config = dict(
    n_layer=10,
    d_model=96,
    experts_per_token=4,
    activation='swiglu',
    moe_layers=[1, 3, 5, 7, 9],
    router_score='softmax',
    n_groups=4,
    lr_router=0.00114,
    vocab_size=4096,
    norm='layernorm',
    norm_eps=1e-06,
    tie_embeddings=False,
    beta1=0.9,
    train_tokens=188400000,
    dataset='wikipedia_en',
)
Below are experts of layer 5 (counted from 0) of a mixture-of-experts language model. Rows are named router (the router's row for the expert), gate (a neuron's input weights, with its number), up (a neuron's input weights, with its number) and show model dimensions 0-95. Each number is 500 + 50 x the weight over its row's rms, rounded and kept within 0 to 999. Numbers have three digits each.
After each expert's rows: "comes after" lists some tokens at least twice as common just before its tokens as in all text; "mostly gets" lists some tokens that are sent to it at least half of the time. This comes from a sample of Wikipedia text that the model never trained on. Tokens count by the router's weight.

# expert 25
router:507577516470568465568545541582515512511509537542453512462474541531461415446470520515481445520506511431541455498501525452572554411617388472557622601441515571542419598438475506452559562467524520546480417457462489505485486473531505425490404503480414568529469497497481489433489499517587465490
gate5:482504560471528468491483527405514482448507477380475552466472568531456463502480508517519478468497498559590476516581560520432496522499351598564495520559472494528489502376526500511521588553486401489546476426592483482478480450594470565489416476490544480445507501529526537492607383510481501572
up5:504504403514507557443545430622440472517434459551538441549575494532456566454458406544533475427543484465526560496473571453446558445498517561570530493504448458566537430437504470512530570469550486493450561522543535502492389422427409567575546548547494531555496447483550570514472492441490564509
comes after: "on ", "| ", "On ", "Born", ": ", "– "
mostly gets: "o", "ie", "ry", "io", "clu", "Sir "

# expert 60
router:493582472468550509552558535525481418466546515441462424452564510554613541417498515482464458502493419416450489595485513490567490491463541570492503502572613591443570512492494477530454474431461437583511606511427503539580501507547525521427461483383474480473479542528431507512533507474568520432
gate6:421509500462493488561454474518565466502506408598523440559521508503595589473518529541498534542452479522484491554490564501495492522520514437470551449473513588426597474561491542497616504584505542403445547548535431476447479421502539572454526466544432462510447405580504474380514527494436516423
up6:557514430414487533416481454541530473524470509470423577475532568458451498601433513530579551536494552433559503535447500468517478455574461493503547537482457514463459451454504460454403629386518501457413499462482511503445536500453530457574553549561488614516496564424518537520491601440500488444
comes after: "the ", "a ", "World ", "s ", "first ", "his "
mostly gets: "League ", "described ", "released ", "used ", "title ", "War "

# expert 57
router:456494488510507492641565429468435555522452476416576556462456527459503511546490528522517512595416500522517503480599521470432485565567537463457483449459499398488451486443500470535438489554526565591447483578453405514491548452440487526549477545446436647489518442555530537482529457435494537498
gate10:426450419548473441475501498535524394556491512508485517540578573438483548565405430533413511506506403516494485497461496598604489527412516497477466461523475566475522515518554519485542437538443438553499460517519502547530437578502478505452499534580550395397445511490416538468545454525464595577
up10:503487516466547493536528425545456476509444518477552548553470499468523549533527440498510532501461485487460462477456405521447549549450482424451484529495492400514604549525433522512493588417551450598488494551486425537527491504410466381504439524565466455457371517599383509589546457503514569496
comes after: "(", "the ", "of ", "I", "S", "N"
mostly gets: "H", "I", "Ver", "exp", "Car", "Y"

# expert 38
router:469486520579554529517517485382633480390533562470531535544593480551526447570463554465508539553481429508492482571530525528486488392506551499486497430548506561568496428470512458630591394478485465553547472520469564454482530513512526466508459465453575464509399480482521508493439540580507483531
gate1:528534463562465510453518466509449475625455536472378508435472471538464497482464449533532562489570531491513607486501468459479532561488422582401552544561419473504503518540501427546472430481551578570510426515546500470461531492501571484369416431539456527429547555517546461595528451522523490522
up1:487413626531526441489422531493500421514537488525484454483460519534437462586476543451500487487323496593534420481488563466517547531419507532460531506498609489487489445537489487441504483511502471482558418558459507530532570576584578497520445511384498576502507539543568505549506529497578454502
comes after: "201", "200", "202", "–", "199", "United "
mostly gets: "States ", "football ", "York ", "Germany ", "Street ", "ville "

# expert 37
router:585496574509434427524487446421570474448471454446548585446581516509543405505439535464565594495474502439474556450551496483505500554563495512523502563520534509496492533609450423500507461458553540462392442456446508466522512550502510451514504534523549596422574513427513412495479446578506558410
gate0:544538493490496488480475551495426525550504566444499550476494526484465494547618537484494523506519490438550498580455397488379474585578520453434389494472579436509473425535468437525523537460571421521451445503460495507590413436506467501623559517451565544520511481551539530417435524447464479463
up0:440524522540527448530476491475514512392428467507454538484625461430521492560496478384480473490553497564510540620533572440559503445457531540535534515433419550467550479450543473544438535467548525545565541499546450424476440527526446396518570401498513467482456433408432466439510473518483558475
comes after: "on ", "in ", "to ", "- ", "In ", "from "
mostly gets: "zone", "main ", "Kingdom", "China ", "UTC", "TV "

# expert 63
router:541576520429493483496527467578534447538554511457444458468439569453418537520453444462573489531525520535446527523432461493621469511473405491539457639533449574552513545457419529532596461455459457437534530433457560500450468489528524526621537482444495482509462495486561573476524409505448521439
gate9:467602503440523529536487493547446555583549524450401466534489509562517496483548587492465517439501521569487522470484491413508522550526524585517421472461443425417533485538424501513442544553544523431531499557379472494560584607528508429487487417524510486534464468550471548500507557598441385513
up9:502460602528531543432425556579465570479532468566494517521454408431474433497506514393517547529507508532528463481493492480493451568531551424482518480453552522581462490481492483495509501342575497543465469489529519538384418397603564480509466517484507492526563569490495437470441552442591544518
comes after: "\n", "is ", "as ", "with ", "was ", ", "
mostly gets: "his ", "His ", "their ", "Her ", "multi", "Its "

# expert 49
router:503511463575519426484506510472482435566385408396539378520446623524520514539431494457550509496540502641486466463586528555521468602529461485430550540457498428551508506484501503513528469499452519437522563512512462426481447524532483506534571566479587498460494520604572509463486440513492528475
gate8:489575494520489435495489497477580473541472552518487521576513535552497546488538444589400468531473486431490566628544533515459486459401558428493457439482502495463542496557589465511594604458446443464504501510500503618498519442572466469494445450496479464537494482479533394413579581508549459571
up8:497462508579431444448418399496538446488478483435458525570551512548547493559485527579503609498570492495566559480543513455585518510448506466572519440448471516519449506574587508527404532548541447487413616461456510417552430513534517467477483430484429489520516514488491423541589560548529487424
comes after: "'", "with ", "of ", "as ", "and ", "his "
mostly gets: "his ", "their ", "His ", "According ", "her ", "Her "

# expert 62
router:495460558493515509459486410482444526495574539474526426480432449517380496529479628439500516488475493502450539444531557455510496516465519527578574643577457451522470491456556427584447585502475460441471508504518434475471487389459448529482483477559508606495473608471526528502506508557508601480
gate8:521465468548468474544525488561531449539534498486467480533539499438496584470515449579526591493607389585464417512539379536560518525384453521468404498519459515512502535508520507490530464518472422438538515571508492469518528542527546442493496504588477460585600561427434452447517528425397485527
up8:572488512479437531674525487561472477513525529503519569554553502501439595425499466551586504393444481544518450562519457427585455496488514444539465491496411450530533503511481570533544453451522503450431617513436504489548434512452514576436531485501516430518632449522513521528498486472478495562
comes after: ", ", "and ", "s ", ") ", "es ", "\" "
mostly gets: "but ", "and ", "while ", "& ", "included ", "His "

# expert 11
router:485493480587407407593543480484543498444556518443479495496484411485498474554415510493539512424463426575460414516589452492543591508536531558498504522580502495541482438416504521631491475485448523462410541455446453527553458501583494530596487498491449470476490551427536427484492451483487589563
gate6:384440524528553449359483469510512566501428536513479494507469474526416558471540456503491395527536481505555465483564514530409463626490490538414517507410528563479484500542446520532472530509484548530492411471527486537508614564474526446562392500485573506443535388496512566553450509539512533507
up6:497517507555537424537414471454587423540387537518470479527533468541517424449490439510503576466587548532582461473505438508400490521495519502447509584497457525491470484589504469517373465476542474539466524445472523563628534421553573569515475500452540418508541453534504521537564519453517503607
comes after: ". ", ", ", "\n", "The ", "that ", "where "
mostly gets: "he ", "He ", "It ", "who ", "she ", "they "

# expert 58
router:520489568362491436480526540512479469534447573435471549482488599408612525606456447526496461497416559402423527493566559461452509522525462549520512566435528449414531511459540448517485451452443498529430457587468429516446533517565562463516529530490506548492503490477521470486572545490440592519
gate1:562447558498540439497517454537599401517509468505437460615650551520534538427515407490477522523474574551485508450462441439522528510422555496440525529515468477570497483455560480497587495493579502467510484573486491617461450474425454549452525439456410469496541539563453445537523471552544535510
up1:435462546452434473456520394445506481426479503450524528436477535520540457569486597469418425488487494482602541559470487504542545424489461653424511618428471482512526496488560476512491524550470426506511510558547481462409478597509446557536526472424464442457571537528528461563463523540505476556
comes after: "| ", "\n", "- ", "the ", "S", "adv"
mostly gets: "ever", "stri", "anal", "suc", "inst", "exp"

# expert 5
router:538434583453583513403603500470527469540459528497581562432526598521445585526404511467525472423435449551463456485552449471543421470515432512542480488497475493415549479577503519562542541429589551458537492553583505455575529523546499430503527381491437461538514517475447476542458525530474512498
gate0:532534527521472398461535518459484438512629497511512502576555521479459410559505584590548480431512549520415515538483588410513457598553449525500480474434569507531521519461577536459522507424504501478518446488414529530445575551510457522504459447454527383571532463482404486521521481484447556588
up0:407450470605538422448494565508496435445509546444438567479456504498496512538477516517443573483463508499541579430589550460580521563418415578518451542569581535531573410568520496439568570465505549498470529454515494522395502528518563549529499444550557416495469482482454471466533554516443525560
comes after: "of ", "in ", "during ", "at ", "for ", "pri"
mostly gets: ",", "=== ", "During ", "Born", "|---|---|---|---", "Website"

# expert 30
router:377537397527479510531482473539529479493508475550431527535385426527492556543454464605510511502578547408482585433482519539511466431448476477629458509499568524548529538538423472480467507516604471538442461582488531573528518433523536449527513467491577417479468473524490468451501598524438535462
gate1:537489399474485455447469457450497584460495509486468472457566466524448500435454390462461538519529576473497349489441450560373534453445525554488552537515561505456406554508496517557536563484498475493486478520504502505564530461525572541589447625586462486495537482561442415490547452521443522500
up1:499503456509507443441479464510440521459492533548555610558588488429527536522491489519486467545528535546587466489516443475468416494398573549548387511516517497382549470418473443576398581502436421607522467532455493501580477520526500516517533522501550524498565437539488496470536458442385458523
comes after: "| ", "re", "— ", "descri", "cre", "ai"
mostly gets: "w", "cri", "tw", "Votes ", "Total ", "JPL "

# expert 46
router:470486447571472538527515504536444509532525450483516524510405475462490480542490425482513491551542542521508456445472493511473530432597558466546448547447558523464525434464446467590417496511447517605556573394492481516512631429580584379510522478499542549397503490457525411461466579456548515496
gate2:432489559561460463453442399541509383452501510517394499442483615624494498501473467537423488484546479541510498521475473506564594473484454517455451627557496490478482486525586534468493506581561411537582492464408467515569524469555526474461540521516456454467472600489518495439496432494478447521
up2:592432476454457463513441536530423495491465612505500512382427453469548530475571488487462501452459458501494508431548502553612456566564455483486433529476498481554431523442534502574492512454419442535582427478541492477518444479526504488489499493479420555609504549459429565519572472577505622534
comes after: "| ", ", ", "(", "a ", ": ", "row"
mostly gets: "n", "M", "del", "(\"", "rel", "Re"

# expert 9
router:501569433534482495499454522564496546463496517447499464465566472678483543421565459464488497486548494494572462573493564515539541502534476540486449575395536411545454598536547553448489485511463514506438519477436519553501487555396520507578482509406548425588426490482398468468440507498468539496
gate9:445533562446520587436446403555311572515507481478566518562561449419535597526514472506476557537457499573526474502502486534507555595493519494474479570512576414474526496521513462392490471481518484394420458567489445493518525492488531469551472610494461473481462508524512581455531479527512508522
up9:430568531493473523420443473488366523416527511443550554533562446431555486443510458498576529469454487509461489433438514475468598469571548481461474656539551474503492460480433556514480537558383503463478470446489480518489580500524490548523427589489427488537477465448530507454511532558561483594
comes after: "==", "s", "===", "es", "ed", "e"
mostly gets: "\". ", "Born", ".\" ", "After ", "pite ", "It "

# expert 48
router:384513536531498496549524463453509547379551538482484571504460561425560518458451471533499542537553518471573527494563386438539490598553471440429469496582468370494494537479564537498500519533475483549429406576517480554556568526556513495543546596494499509508485409412532554458457468466489490496
gate9:494513532422541561448635505452415443565459550492545515536547490488470459549587482539518596446450470486413429498546482471533447590477484436579451507563490500459506525424516523471522425450464500444466534481432445483571565420523471535496523456489425526522499445543545505573474583593485607461
up9:463561463484433508508438557533531521467589451503416521445455461493497535549490501469464472509531461577494573493473506532515516387545545609509531517460476518493452573619500610434608480559448451496482475572475598543472495450414477548520509551442481469448540537415550500534508423540379525498
comes after: "\n", "Mar", "In", "- ", "ph", "Or"
mostly gets: "h", "Wh", "H", "inst", "195", "Ch"

# expert 47
router:542382563452532553560541503553508539557425543515505485422469578499519388544501490605447474550463412406557522493574452488496505445524526518512478527565560485451541429473451505467444531577414414452570495504605556535485465478447554531455492477510540513461525497427380519540496494513490542432
gate6:490449498489538510448607496472467480474546462552520507479528593534488442523508505468508483412407518600594611450541443546530419562474577458430502457521484510514523479540532537520441540567583418498505489443551440575547537541417442450436553447480465532517442489552400533587449421534526509487
up6:542539484490522423536452483518544504530510512490435519435551475541605634535530421491503582458571514389402448538463484557437574450445463583491525457543432524533468554449393428491566471453464571516475513553481470464442537449516580463550522521487474479495498463485595415436549494507448449499
comes after: ": ", "| ", ",", "; ", ".", "("
mostly gets: "said ", "The", "stated ", "grow", "overed ", "read"

# expert 22
router:512502527467439522460545496575446405445516514429455534524532491549531478551483465438515520489472545441494528535501522468467473636544545554483426457435432476509477567508421597518454548588578517551552563618577486490456590438508452492504553391544547542550486483505415519453506476478459514396
gate14:496416589493467516491438586499430434466475495455467497512549649531582600464542505538494488469493394551479559445562546466500524463399364545469517522404475497489503516631508509437581488504529510535484502531467552447614494472520483477559502502506484537489455474503475481486490441491518605507
up14:550527459467591562553485446536504477478443610519450522443494528582565512494512514434441539448429532552428447515584523449492476464520417391601439420579542476538476544570502548497558579451515380451503501473438453561441554519557478476560450524458498531526533474530526462560410497540503487483
comes after: "- ", "| ", ". ", "\n\n", "B", "L"
mostly gets: "inv", "prof", "Batt", "sib", "Publ", "ivil "